Weights of a small mixture-of-experts language model, trained from scratch on English Wikipedia.
Experts: 96 experts in each of 8 layers, 6 picks a token, a softmax router, a shared expert of 64 neurons.
Below are experts of layer 2 (counted from 0) of a mixture-of-experts language model. Rows are named gate (a neuron's input weights, with its number), up (a neuron's input weights, with its number), down (a neuron's output weights, with its number) and show model dimensions 320-383. Each number is 500 + 40 x the weight over its row's rms, rounded and kept within 0 to 999. Numbers have three digits each.
Before each expert's rows: "raises" lists some tokens whose logits its average output raises strongly, later layers aside; "comes after" lists some tokens at least twice as common just before its tokens as in all text. This comes from a sample of Wikipedia text that the model never trained on. Tokens count by the router's weight.

# expert 23
raises: ",", " (", " and", "\n", " all", ";"
comes after: " the", " of", " in", " a", " United", "th"
gate0:498497415536512513462436488495423470466572560490578498480471521485560514443478524465434484459506486504471440473514490563523584452523509484525508444453475502433469488519469492517515555504513497
up0:635470441484587457494390494458527490532544481415516487524503491484496442470596563515542502516513443478439471549486511579542517506544464476503487449533492483521471474479424477572528480540513538
down0:511515494569496479476507511492490516562597511472514457530442582443541565481481468532459397462464487524545460502571512517461468457448443528461501518474526471491464460451523544549525502498558520
gate1:531464505505518517534435566516545426518533554496534520486445491449467497456506427555512488474495461442482524499621507511488544530514484467522461565542557467493476431446426419492481474533475498
up1:488478517467571508495474511498592539511435556520577452498500491451467485510480511530451440490544464505467512507491486496441482436466499472535553553524497470542517530484479555517442485501433494
down1:491448482500457485548477518537427459547672499448547507534542495476481456489508478456542534489452532499504505544508577558473421460546483495493517442514553547509503427516475455535485544574484485
gate2:439496499559511476474505511517484571519584526502529452518488483479478503481495539528552526427483467550502464477453486474568508489473563458539441449534455467402452447555433470446407526552578505
up2:523449477485512583452518478536499547505561511476495451519531464480501492467510472470502525540522506407526536484540445471467528555442562487400436452507524491555474525533485520517517523426463521
down2:555506420550579444475477568551507447493463524517484487481477491572480521494492501464535588534515483515507460483415503457433505507500500486539523530484508519531448483447563563495592502487545522
gate3:509536546490576462521497422469470481481530513435430491488465486495499504505524531515498455524551494434488526519526460505475522582518483485449469554480490495485474506535498465451499493504521452
up3:535458503519487551488530510476430546447505494444529479513530490503506538522439473503517544454395460520552520538522525448502555473511437566516516506526494516545515526594526431543521533569488514
down3:509499497593526420496498499456498517498458496364520531507483492515475486468510603461530483442502497435546564557434537550470415550501559514492489510497535538528453464505456463513469533528500541
gate4:599514565542540515466535474547615488471472506518487414491533530471512495471518487511519523458516510518522518549512464520484491447441494519455492508469493498498449497507501489561444421478487466
up4:569496465520499506546498465392507491506448520473528492549435509516450475520488549508426553501505503580487524526486564464443547520426453526518502498530496590519534510425543476524545480519503506
down4:505508547512507449499492467536493480505489538512460388589461493554487380508506527534479555480452453478532501521496500575535489466458535517483528493483533484536497580500519388556491494541506466
gate5:487574509521531443522466474526523477450437560500525506485498480536469434490611521579432517507532568487464504477494480516521468514513538472526476497467488499462464461591458501544564487539530550
up5:438487437530404464504564473458472523505503451511468535542512523492546483503454504515526552439470533551530425496472503477503491540507468477453565515510411533568503460503511471476507545442549503
down5:498439548561487473481526519504492508457494477509514404534447505525440500554475524465484519529452470454472540459471482521486504536488468468525451488384522516464454519482425476508467464484532503
gate6:473531480558440495543429510509520448480443485508587475520545523570537471519480518485555476475561556545564546484451564496513560515479569492539482537499516518511494490429563491488478520513470566
up6:447553475434461434514521530446487397453412565498532435525477484432533480524490499513468469535486518580483420574528532511537526528495508507466566456546477529481559436408482495495454550506461457
down6:527464501481518501526513523495511533527484495475535424412486434540528580486440505529495432559468559559526517441520465438505426529496510554435431491546533534485501495499477512567440440502403575
gate7:513514465480464463537519494489514487451493495522534522451528519532568468441514568535436469492523453471496486543509540423510503483493556506520488466442541500531468464465512523568501554547547450
up7:471448502511539437473480547451487497471461519500501406504428433520494545541541493479518507498517524485486502529492438507573496458418458441551515432509474482547368553510464516542434482549478512
down7:487488485472465492492526487548472524466549475497499570489470463471522524488475471519530464513507502500524465444534561461476444483593525496461536501473521523465544462489513401489519496450521533
gate8:432500420594478468523541565510522572409430463494500447488522491492557456502527492483454512433429536503564515460438466441505443598516495510530449548478527548491526525453545475465456492510540466
up8:486490545533487441547459506560511489454518513489513447502477564565502483454551519454542503443450488484505478468502534492550520487558491539475516452536425481549513530547453395505499482470528535
down8:491569456459551437502516491493543540563497524472563526548523487599448490480520498466514497450441541477521523416480490453550503517402501483389504492516490481518492553484565516503512478464431486
gate9:509423475493570463524556496476519486547578515503501403491515455477449533493505563496406562539503466538487540485546484488503489474450450514533597606528436481506408508468505454486439519504558513
up9:416538566476478493536569473560465545495507451567483502484434534502496511565533516524539533461521546406419518427513521516541481477523481555476436500502452466445564519512584512491402535537473484
down9:489460520457455514476488459500501425377513482487508567440544487491504549542543551568511425474468553578602539482515504420417490502435537459510452496439479486486509472434517557481488532446478499
gate10:548506506519463476545470399498455527535508481534461471415516549523485589477463520451466404489503441485464516462481531512431439434477573462527499478479525484461466450511512464429490531503465525
up10:509579489488537480433484513535529474521452478515551521495517533547520519559521494501471476533479439553479549483474518485504438446469523494522496489480481567416549500540525528445506473505510533
down10:465459455495453577519513447523574501496467489510455415434562510499546575542495505511501476459480556513512490484488516528510539496606500465552482500463495489478557531545452526452502489402569492
gate11:449516509430535497521535514508498525453524547483468496542526554465440461498496607555480444511549542593472554489490616487542505540400602549477548540480434539485452541535522491612491527477484508
up11:498476521439442534490521530466516449487493495517527571457535538501504495519464457414527540508485494445541455454453471460530463517530485489476496465505524519461518531509546476470479443464539484
down11:468550458532460566530474477469448488504478510513497516465487495529445461504462493494545529553503503479485489511454512573508538462468519580525504504458542419506456457482512478497413484622480513
gate12:501487571527528498514472458519466485532550486520484472450485530442425448516471538548514537529594538539548564467506509431509453503504585497398550519542525433456493462445485527569611458494467463
up12:436478488474514568491436488538458496578583528470507550478511476491589538502537502494514462468508523417508564482533524490511507443480418537570505515416494491468451524494510488414507505555578527
down12:507459478431508488524482494407556495538526515527494533529590506513503491484490520504520454493545457452440467549460529622485570567533457458544458502415491461486461474467479495439437499492463579
gate13:534512485495513525484494466454482499438481599491439461530556431495470496429479538471500534507495442531471481455438507459434510549457534494504520529461539578378444461465445455625501571488476541
up13:467510526447518414510525494496499460452494518500484576526531535500436473472451529527543485481572487514551522476555565492512505414577538544579570523490541452492495435598525462469500495464458570
down13:566478501537452561551559448527529536530450497547511436509479581504533508433521518575523544577494495521554486486440519508574509497452492498492503549527564529551538526437487546558477524444433444
gate14:477478464434512557562459563465548418508465459543570461442448506476443465526472504493469557509489520482581511481489502478443503498470493481496456505520512503460487512478524486523465471529595469
up14:489422479511493500469451441537533499502492528455499515485507516501517527496570490496491380472519547518491542495464537514554484471522424491509615548433504504441495449520553482508516484467510480
down14:519528491541499642477495488492443468534481457480552487523487516477512513540469484511436593528504516419508493441570472537489573511469475456468428529480535495444499525457426523480483491473486533
gate15:513554530526472540457518479504475491480498441471559456476490490511492471378471509533520532489475443488514541429554543512488566486530454564490535537559444512418538409432475460525531523495508562
up15:497456526492427508430494570568453495488499479521484497447480558496531540452471607496523475531505507594567551495522565521487491538529501500392497516485575538490440521546520521498541530571470496
down15:400511457514480535484482463551505467439557566481447508523462587508521534565545478475474559470395526481521540508529494482445484477506502501538471479442496470549471490521575518551501526485482487
gate16:509550513476479463464581528509579487423475515512519434550473475435569450533478525475554528630476562551508534449484527509509452517461559540513512528516456464493487544587487541549499534518525484
up16:423475511490458474500494549475543444477525473446484571463483452537535489515503538527517515453493503497528450493519525504468485509529492468499514517483512439425533477491488481551471518503575473
down16:515455453499534556539522570477496533404523582480585499448498461505565519449505534415493537485523515497485549481437477463496458525521516466490450566525468548422518498536592512490538516440474504
gate17:446490491495498568594452433456494424585433488449480475506458595499448500498465542517514505403587541505512509543494474462487519538482528428401503518481466462463559516498478516530498529494511473
up17:520397500465463492479535552493495437502480524496501468506498465493530457499506421412456493481486537514503489528501486517512472567552593535567598390435454488491495508500512580523495473364540511
down17:545476476553517431487517587505567532471473456546461530478568475451461453650454502456462418551453501548509529509505500470468449505531490540578527437508502488561512523487536520480571488546488461
gate18:488465517517543507522555474462498497509518494559546505496514453456534534461497546482501429496456367457457501531528505511510474550458572465511546618532474468560488458533510483522493526553436497
up18:541485442463489464514431540449478556491488545467472481547510507501571533510541541501548535554460500500447515537498522485493486486465550487489535504453452491508526475516593492533612512483519531
down18:517558516520506541490589428484484552523557494509452467462492490465556497501513499513531454457522501493533457483514551509472494517464506520546457578520443554401550484539547534479515496506471479
gate19:465467480509511532512454498531428520486539427508433547461481486493471566469474535507475508487517463497509542464566540465442535514437559533517519488473431450520447454556443479524547478613506467
up19:438498414511523565542490576531494515484460406485503539553551502476498438426487493511534433568494525540487446493631419508477518518513523430540499485527543535496526450514465527505499531493524502
down19:477496545503522500473464564350514512455464563489479477470519553522510503458524483493560445541493536592546514557539451545539453481546439463433452484497534546498468512462512494528419519502464416
gate20:484489490492548487510548481504482483410580512434526540462574500427489437480560522461448482509510535577516518460503555527543526521538499515506514512514500513444486432540566559420523482499470448
up20:449511462509465466466471408484545545502468490548490480588534538542457488429397590482431566471609519446564497476493450493559429547444493494517541533417490476558481473461425509507436517516546494
down20:464513462491392500463522510467538475497522516460464564478535432461446465472561591552464460502494467551457542500467571498446556447453502489480454490574577519530507509509571440519626596455509478
gate21:489506508531541532493512528470512501508498528510529466467514486529524436458540516485603459460510483514406459535496500529515580585523500508471428486458541429417573506493473536503477519527496540
up21:491505481482426518520484490451499532429500445461525520458563513467427508551482492476459478518508541557556508433519541509459355442518471471484496460516519530514456606491479495561550536519424474
down21:551484497517415554478558510565440496505532486442462480487500493539483430414539534543500485480582536478540508590563501483440517548539540479516414480446534474494523536494570498468533558568477567

# expert 10
raises: "-", " (", " and", " of", " ", " in"
comes after: " (", " the", " a", " and", " American", " The"
gate0:486496520510464568485486467558452380464571503494607565487526472545461518508495468566509503520558581492480504501462484496483526565548449499525466550418584507486528529451472520597460497458464467
up0:546461448523467493497463432455582462475444442459524443518481503476524531508449489578494485541494434495467549549528482530510560602545452534513457449526466588538520458550557522504435436514448432
down0:555543595542464533499475517568559505476585485435568553499515410505425419464521459505541482468514506508465539587493500511502515519499508442522525519491512479485504525418460483476528475460498449
gate1:560490580528466486442461511504453511465460448549517457500466494510464527457531497522448504543456581525518499500505463505557511584528498535501490511489440531447495525447526485440459499485459453
up1:449536473520399533566568476434466436594533471434510487463546418484454576496504506499473479488482529439532523456537544521498488512532490464468471502491455491412542465493434552446519440536453583
down1:480569519418502531572532473455519522505529542450504534495479476497463494521508504443484517464472484465528464507445517515446527514474429462505568529469476457512516514532463482471474526482571504
gate2:506498481493557521571551537557522522497545487483500562463465550541533485488460585463496409521489483549506490467506423524507538515443506455494440486594523555485543492436550514513491558579526491
up2:490509516478488551503507524502565489519483394481487561449484508477458504425473485510512462447486442534557517488527518444478468481503491541493534505493509487573482493455495557534511477504514445
down2:511482492461561521462493496434575492420439585479419403554539480513562544562567563522488553501469473523435458537522398465452399539461602515453495518537466518542506522484460492473524508455469505
gate3:432530454501551502518531527500445518396511569478566540544566496516494501418504496500562436490489502526464500519562506502491549512485509550496484483474492496499517552481378558468526469421485549
up3:492525570518509513504546479547547494528419476479498493513560428377501497523530469460401460569501493475475537465481480558555472518471487494544581530529480488512425501452555507484427444503528435
down3:488504467532528524530485553535456506474502535538543479501542483530503494441494487439619567504503502426473488494537503449465494497497489488508580462465521460491522450592529529465431537522539495
gate4:455525545452494527492478483520486546499527462451441455434489515497427518512478473544476473493524529549539534476535499426447501460520489543483565489570438481452475489487556432527482518529477535
up4:457599492525496492517497468525508487493541537447529453473484527532461467510447476568501470506545514505526555494507508413541471572432510527441519554481519441474576489469537500518495443466476503
down4:443565558494494512473451488492442447565527492511484486480520549461401536477489478485512445466470531500521613486537483429543494542515549515450513453608457522465495503485508501420510450488515492
gate5:443501497456557528561535547554523445482591485485502553473492502505558536571502506492455509536522502494537519558471455486527502491516513504480488519480470525492482520491545509452551469516530531
up5:489444525463570532468541393524501466486507530479453480521503508507526552464568466538547488518519464563504534481530504514516476538496471539504433526473498509563485518438505505509496430457498531
down5:500542492471397443466463519531489519522559537500502514464511455505501518569560414419525541519502462471497515452519479551464521529460479543489550480527500474451573420465561474544442533557500515
gate6:492509588546499457451465511478541543489468538427475510482523548525537543507486495555539561530546547515512581543466546510495538506485487491412520496493531477502485577541485491481529542486413520
up6:535537551577484483527517516505475420573480487552469550477517488498431446508433502444518510507412507456538506503500473531543489503542510541428553467572505511611532451468495527500472447484464502
down6:545536567463527498491477511471540510499479477583495465494520445513468516494510460474458556529490470452446558470545535467553494516423531562454468464517474469538491485540524489497551397470479465
gate7:473502511465476458496493519463509511502508520489471504537484511533551502469461471513516561517579507485420443460464478491465487491431528516527414536493469564423485574577462509532518521497525595
up7:501432485528480535558529541589513442439550529495543516525511475572498506472469547465540490513535472548581522465566501444510565457598457500560528474549479497522552498532521576531492490470498488
down7:504449473534490494482544455465497504475494491494479464535562523430503515491443493433500455525451521448558551512437551488555523496570579474464529497531489542568483397556512618483476443486489519
gate8:504481484506410511462536481516532396473518484462518527549439488474476469472525492500504530426469473524572558372435487509588522490568458495463450478502500515529487506525460577500522514500514526
up8:543487495457546488527508555452536473471447427450570468514489529536483420504522485568474458524547502493593445545526584577476547511522485464534431473417482521486468504524428591471460513480544514
down8:490480528506533479508546515500590487431506546458515396472556469540495497507458513495477511500508517487554471566538475471470500458489573558488513556431430504471528427590504487527503504527414468
gate9:542550549565546472519507450552531537478474500543534533434488544486575502524468499499505472489545515500470626478505513514502530472533501498521501415546426447551560504447510469498524461491545469
up9:509553437495513526486509504537532501501539527513383529525530483564532506484496395523471568530475565488439488584570516521452506480443496547484421518463545503453568554496404501560444512547586528
down9:395550492414483387445478523558521471470542499496475528533540481481462477463547515553459505543450541574523515428528484481499420528508472489498489526539498477486523463562487536509436456498487464
gate10:518518454534620476500546540480480487473479537479470527508574504503524434509522464502480486438434513500494452447508540499503506542540534490497469526527541509489461521490537434506425507513601512
up10:467479526419482477427533492466531557441463494473482485522516568453481537549551544486493448533469462451441511521441467520466434562514490486522552556443472469469572419484545575524496534447435485
down10:437465527505511481461448532543546540454582517514499507604530527534468501498451540519529546543477476556469455559389477506594509468489507512493460507496479530502496480511477534471486433509570552
gate11:465521447507445517487508459508457370472463485490460505433430502501481540469482531471615469473489471451522493447495503430543478508505474521487562440462531446523496432542527501482524522520560457
up11:459432504536500506470507489564471479466476492506575524490502434536484552480490518542524513528457460514500565536486492527485438578517520481400553556504470459519482468613523550526488465490597455
down11:519521550488484445523494515591484591524534428469499463507476473467542439518438452448502536595449435510523511511487473496473540479489454499521459494465604474512503504438500445546452464461457530
gate12:565448497459564521497538496438545532470491471540500587499517538472501448482571629551419457503621468504411476496485519469541472548489541481456535521484517497442508510502511519508503478483429420
up12:473414526500467555491446449479504428466559415503437487530449446517446468527462462553452426474481549534477485401528531517486581401497486516517464485456510449447498569383510483488568478482552454
down12:542486510479495537558475483479560478494518396488543487525451507489433424506499468461434497510469479460488524556500520479546493498504518548490509476524557462507563513412489472417474512484485492
gate13:488502454551525528509531512502447405477607487502588523514483465482533476464446503445484449539486496482490461541535431448520454565508511469576469435483454501587449480407530487552513441544533529
up13:529511411538460457552571477477502493480459506401474538496500458451455569599536424473393461489451509373573513467477443447545514498493513396539494493491612493495540503588541541426521453433514535
down13:469542437540551522457471518477547483487573531507411445562575548515548526463459521509461450502499464518550533519545477493525529518529452446495520447433496488432515522494499498427503548524525534
gate14:558510497518512497550605483467511499442506492468523510531489504478489477468498429494504487591483550473552484523596620490458490558500471485501485462513489509439501471527448481456541487481507552
up14:485539415457434457497436483562542529555505497513575523522481534564567508534464462464518532460571466507410518492446481551462509482505471526510523549484485523579499525490509439568450508481485469
down14:498528492506471477531502480546496527588442457496558411394506493569558456448505455543442505525456529527449538518502469499462497479462470523524540512500498524613514495420549400578448483488540446
gate15:455532486533570433473428536442487454515454461503511564496463453493544504519528521484520440465516538507573515531474463514531466418577471487478474515528520545460515532545506464447456596512500478
up15:484436435432529540459502524529510529504476507555497426533432472481412523426541543497465476440419534533528516485470485516484454476504558520499503466444573573527487493508571524453503430477517528
down15:480552520537551466509508445496574513495537490476456481513432513446500504478491480551570458493510544505420485454477544483500503594538505508530550525536531505568560429466539565528588486524482543
gate16:414543562454575508566537537475499525481487511535473507524469443491523397544519464425483553556540509526518494446449529460545471522444478518567461463595512584506529501528473498482487535519463536
up16:527487547545471520468415500533531541499401517540521471498512488547479481558509412536485513468529519430425461569533445445575557502504417510522580527449476455496517542532495430446564455479523499
down16:517526461559519429466507501524580541502466475462451547512608480470471544469546538533414469482514540486547598460469556473549531467562513500493470488507496486403503560484583504542440487517500545
gate17:529513568507465461496497595518471488496506493532523636569540494505434517512536516543419532551504568479493475461500473570576505503531464408439420469497495474566465535512508453550567530484489493
up17:548495552456543514528441519483478464507481448439445548476533450498428565539567453528490506426492550526518488492516519395529541445523491458551479533495511488513577549487482478557500497479467568
down17:537419484537558450564463575512513496503495536493532503532453459467506496502485438446511481525519478477544449482573531548517487538530510467555485587536553442451510461501467504523437450522464508
gate18:398545501496486480471531494446496492488503489520549496511487470540488528449459475477481522491540426501556500477489450453496503541529453582542468449453424471433496544489473532550517519513536481
up18:523445489560471479505514461512457525485492500484478502460448510499525543513507548483471572562495535458440558495493483530539462465462449495537516538541436499552513449512494467516505512393519497
down18:531472472486514448549510497403545492459499592559484549528477541468453490511494466463511463538495450492488477563569474464414469430472412539481517528563506481530522509498562436489482473423514446
gate19:420510447465541477493501511582570511499468498480472551451533511506579543472500480484547443457475515509528499505559543525451480473494512455550499539469498494442491485489534534503496462551485531
up19:459490440497529472520449500522567458547528512467456502462515486416545493504574451446502503481472524542504476476551553495512521531475472509465481491529545518505487540499521515445518532495533521
down19:470454514561500465487512465555526557487463521458453434442562526449534547458515474496470458448511567418551495473505519518478457435504546523509536459461459506508478498570566521552522464563445533
gate20:523486518500473540481530463459562564463523496510518539564512474546492452451497529463516540540478488511514446489530455522499432450561538580496413437509469512529466410496482534633461468444522499
up20:523528484495525455481582514511454456481556538435524477538529454494476556516539516469512525484515486508465586531490535536463520487403474479553541517513551415405524526490575509470434548531546496
down20:530454483522485474484437549622515552436457551505463520456451458496509537569552424520473528566506489486492526562575502547483541448488488443460514495507475475503534451432601475466505473501603479
gate21:442499512480515530499442499560491497584463477490501464538425480552634503489480490430545467477513477513483510547502490514538520552463533420534430475558497544531511562579553465516523508549490546
up21:536466506543548582427432475531488510498532506458504535491530505489530455513532554476552477517438466482486529574476515555524500490484498529421503503536557588519455478505511596594476566599529517
down21:509523477489497569525500546492428508521506521466494546510481544483512443480502472429531547497507542465479467522561519529593461523517525477441478464565479529565538494476557488502457496559468406

# expert 72
raises: " was", " is", " ", " also", " retired", " later"
comes after: ".", ",", " that", " where", " when", " which"
gate0:553465487503443462538493477484466425450515503491508475527494426524507477435437503460527473529501483467448523498554556502467579519409544454530467527503482519470511502543497583520483480472480468
up0:468548497504474484527529554408442487521475494549418520490446541559483553538596471487513428441472544569491507477486496503520448487477529461484461489494431480429460509569541481481515446488524583
down0:494456522590489508490488487503475414430500524559530521507496506554534452484473499449472561507521463520564508484587526457510553466532470511543492519467483509463432418451463384517514531447500457
gate1:535501506478469568579545472545556524543502507535461459496442504546514518557526542585557507462540426467472480446508527502557506506481536463539564497495550469466526510505522478534458458493611435
up1:537496448462496504479501440526475480570520504474530501435531471523478470476469495495431496498500483504506446541489469458454527502531632496537500560434446461528421515502462416561483553490518539
down1:512459492522482520527505512489422580525525440512469501451418466470475510479430512505495523572414524453542496532534472502525523475497465546532435541542478514539521432471422517504455491478496471
gate2:536482566565543505455451502528527492507548512507553539526521507519480561491503515589526437532520488507546485475541472576499501488480489495557454468474534530502466481490490477522503481505560496
up2:504443500482491480578566521422504484537488530445562539522429447550489554510505544511510499453532504452506538446571474453471570480551513484472543500543497480442496498513528511509460526512529497
down2:547597566565474425477460567548423486522503460482521431465481522483529539513500517501549426542476439562539508478416540505442466501512508551529501469521522451510453478466435439493510470488513500
gate3:444459526500533455499471523573516522500443552489514425491464539530526503481473525476533496511520501471498562501522525571510514574473496518405532460455469476473490538486473565482484516461553498
up3:477521513469467507539472470451527549517469499543525539509588493447491448517503475452477519578551454602506464510579504457502477508537533503503540535520541464550516577527552466534492566481452562
down3:466488566539414486497497543561540578505550445564522501495508481541547555499482562503483491493473449465541491598454483460517496562482494537488552512458460489499448491511480546482494481532464494
gate4:515586508480574501520502457503503559474553470512466495576567470468486517514501553507512455520509516524487554505495476411402474501519541446483483574449523475498556535595523575503485467554499401
up4:448473518511522480491488522529523497480471480441453478529532370503532509492552504563464432467510473471566492533506489511497481490547568494480504464521455530557558624526575490490515492484574507
down4:505513562518501457518453499586457527587472549443497525487542503502521529505548480533495430534483538453537590518495507460408501497565490557515440491526464514513526498528545490470504521519532505
gate5:506490574475502509539540563472411539556524459582493499475516465510468455508526461527498494485542505572492458440498462437543566502530429512450506497487502495545538501529536571579512488462508423
up5:473494551522461500491499514447514516508446474533531483450468504483500425479483520568447484567512508454495558521523480508490546457550519463430497509534544536501476535520532518519552471466524477
down5:485533455473458506545514486503530467524497477571521470489531467467465491497458537551464540512527533479479537488546471448501539545490544483470531525441451501466508553529472461533473500545516480
gate6:485486467490493556518470508568500524440530485550531482555448487537503478460485503501533508410493456521527477499504539492475469487558506540475472512501502533501567451406483546530458517531515469
up6:562540537530547506506548488548503501478503485506553469436570514533508502502470504478457510482501518593515520416486472514515527484521561439552478426515482472460491495475498470511567536495478531
down6:452523485499447493489439570529472519462428504502472489473521483463466453491474503461547473431501485496526463444480436502413545524451539488508495529529505559469482530479494517526458463487520537
gate7:561545455495521395492523454455544472503523484456544481453535471569477515459536530495485563450551499499447557521408503485508497498522550488488446449471525457464517523550510415571574551508448529
up7:484531594564545483468487485494542528455465562459510461549505495547528559479471521499418528519487545424507570505498448470522552539491495557514477529587515530539538513489511463429533541489486507
down7:572474558551510416505479475550530544449482583506495466472526481511475475506553467470469503496456548457489540546528483507568491493544505525555523497461476487535438467493463394430636497473515524
gate8:538467520545477476488447530490387490589544476453397443513496486529524544547514477558463463519494516476501439489496511518469549396509443560423435448479579456527522577471443511446505510469459497
up8:523480435591476440471531517501505508547485521456474479452468565612472481506519504495526499484557519500536539471554467499492532523548517515438469481522589491444504390516485497529482478444576518
down8:482435473612497542486513502473500517502471544472475501479511568491467508525472495450582538416559554510415537520562546502462556533508438493454454455552451570571541488591505492508466511470507523
gate9:475551544450442561524506498501496506492537491537451519478529508546504504470499475524449495467491470601522496521475548497473534483535476487428477546519458520518518511552467538471551512536479550
up9:490461557435455463486510566479445523500497507500447437528437451528505497498466450565456486579533422490505454510468519521502569519439500509451437543518478503454508536549488525505527456476413551
down9:518470532558532567492583557518508533485504554447484497440530509514483448464491531437507420532468552534523513499504594529517478512528441537544462578459502413508522502439463484455522471502497560
gate10:499459403418524503443462379473521535535529395494486502477512477490454476454522496520465514562450570456444489581492568511497542495514458501566538522474531546519438530505473513542562524510497506
up10:534445581521520532589459481531483612486473500513450447510513481476515498477400467517504508481448501476427443527520514480492543476531557532502528556509504498453493519525438454505456510476514519
down10:438550478545517564525508493521453469459476509504448536490553501534458483460513531484526507472439525496492483517560466459486461463478453520573472498565516505531528468496498501467538528452539587
gate11:508512519481459493500561509505573513439440415541515461576551481506506614515500524543527533522392542506445463549367535467531600450454460463544453532501480491476475533452499527516521520533456442
up11:457562508444487576592528549499540455479490524536503516428492472454583534461494511511504578484499489515472440593507516423584507467558518521507467497578471496525516486556466507459505478562488448
down11:580461491453471483497558545492504482423500513488499488472567499466475575461506508576487498506481568534449536555470569437529548507504480473431482530519530493489490529462512479441462451533451476
gate12:466524545493526468592519473513463498478471493477491485401535507512552490439506478566555409495489448498517532548525531540489459524509547491535438469536491517498514436557461499495431493551500435
up12:514477497515399535496492585460455470525506547575478550476487448456530556530487473510526480539511517532509451546510414502392528448519501439562547554473496453454518469478502492536611497523495506
down12:577482540478470550461449542434498502526489514515465493475524373560516495454450436481579477507519505514471500525502438476533511469516464526556466509492480471474429542479550444449452527466554562
gate13:433525507525461536468570429493502567459485485459511571412453488562509535509530483522504562442498527512518443443454505458469478514506524511458436522484412469484451531515492529508489445563422600
up13:505462525508504493508464546438520544533490455459494438516498476526562491513574517561551499420474528461464501553455404502425488476486500491502494560456445587510508505506525499481473493493446476
down13:485579480498537472519562494469458519501509520469475550488445503499496546548468516514524529550528470489462490501502544436556496515508546571428444568510509398562441514576555494474462458566460518
gate14:488435456462499462471562487478524477473458445532553395489444542490453443468464479476463491515470541514527471480561493538504489498531468498518544506465470513473435514435495450467565528469502501
up14:467413505451503424455517513480510517484499537492482436552484560483535481480493466529530435483517501477476454484457484437543506584555579485526514517473473482537367485502511497560444575507535543
down14:585513515493484447507474457552464541476427511497539590475490549510471502516579500458522528523498434519553479466553547506507484501486595508530439501523540475534538481487517472539542532485487522
gate15:481476548504465474536493451460450468509530442546536508477552452551559563511524550480541525508472516556526541429541527474518481496494526433538471432560453507446483443434579524490467491555468507
up15:522440488510517505483466420537453462445553457533540582608474540540523539500491568486467551530457502506516558452567460577485525502540500538475449485531429558526560510477452545492463515478540466
down15:487453405532488481483506509523487531524476482500503448473453498518542472422527498470470482453535491492477516493497567506523511521490477491522537506579528555482469479459441485429409496492429545
gate16:446528496541530542440468540577513443502465511494489544530469463533493503562499494521442509503530631523530497430493482457467456444518462496525518511493521533459487508588515506494508519523484478
up16:476545492495513480503507510493538509523410510494513465494493540568453545534521505537490518451513489458524464551446480525554459454515402523497530452511455498541573436516524448517486473507581489
down16:400549491528501498453476417464521488498490471548451459500504387460522537529527485458485486510524520539498550479497490450469482548470588547524479481461481483477552514497499513502406533498408543
gate17:545471554548480507481498502507511447466526513493555464493519512478576477527473514464465509527471478543455471606492559564469552462545474532542462402511497459494491490553487530533570512556444512
up17:424476500456476543515575505465435474547458597465555485514484480553494521490515470476525450575490504453485482488494532562464606521472480478502451544539454488484504459504464477552477538454517574
down17:451555494506519577464411551548515529535419562437538486481544507517448457413526420508433512473488496472551486528528476482466517598463529558479494514473463533586449527545442437508521520507502547
gate18:534514518489452423514507458496551600455507520534519589573447493451519520532421505465509457495529485539517513443506519448492493470536524515462461499483509496406515509593486514543542478434481478
up18:448431520513497496487556531512504425537512492513488536532491562474519501503482447481534521503484547506445524480495463483475496600528554574565470563526467519427515547550438523489465560484429513
down18:529518483481439404517529529527473534475424493529514539450527437541565483539506495495529556535508456463522558522480502497499454489493542463476516415494506504550508500454494542542580507503554579
gate19:534472509502497502519478472528528519535500542487477505488500536559445462535515524467500495545498464572536532554451472465473502527514444533427538464480587504556475469471457490579539594547435498
up19:515460501470458460490547458522509499443496500419483550457545513549531487459496529404465470518477542478497511483524512548528506444527540524467455550467509466514448579528565494550568508530546524
down19:531437589423493432557537436538567558480481562495427516484507498464483429494529524431485418472526540525527505498469498540511509489542530532520523473464592487565493531542522517531639542479544461
gate20:511494471548462468601529487487449522403525495490455541553539535501472496522489544504480479525498521552406443547443476524522495454451463482516411479456491536557474567413515495533577507572520513
up20:518511498494508472490482492535474470543400510479492505481496564575561542429550460500496559464458522479535531516528571436491525485464518471494538543430526546510523448468521467526557484517478490
down20:547505532589494498423530523540497578515553434441574472425403594459523517510469474573432595578495467449537489506551597481565483494523505513519508453570507538538480440460431491489599526509543455
gate21:532511493416503437505572450512545468474499461564540626512527428505468507522522517546510483508582514448523522481519530483486463529497547468506488462501541459501566548580562550539485518529507531
up21:483444532499469476513519517425557416537485555482483478533465534566521520488522507527470494489531449406463486544437497511536508528485436481498564474479505533526538455512486494483425494504468532
down21:517489523514457467526564450539491522453461495476553553413522500458487500496532509491484532601544511525498590489523462543498431491486468510471497498526532431447524518479563580531527483477563474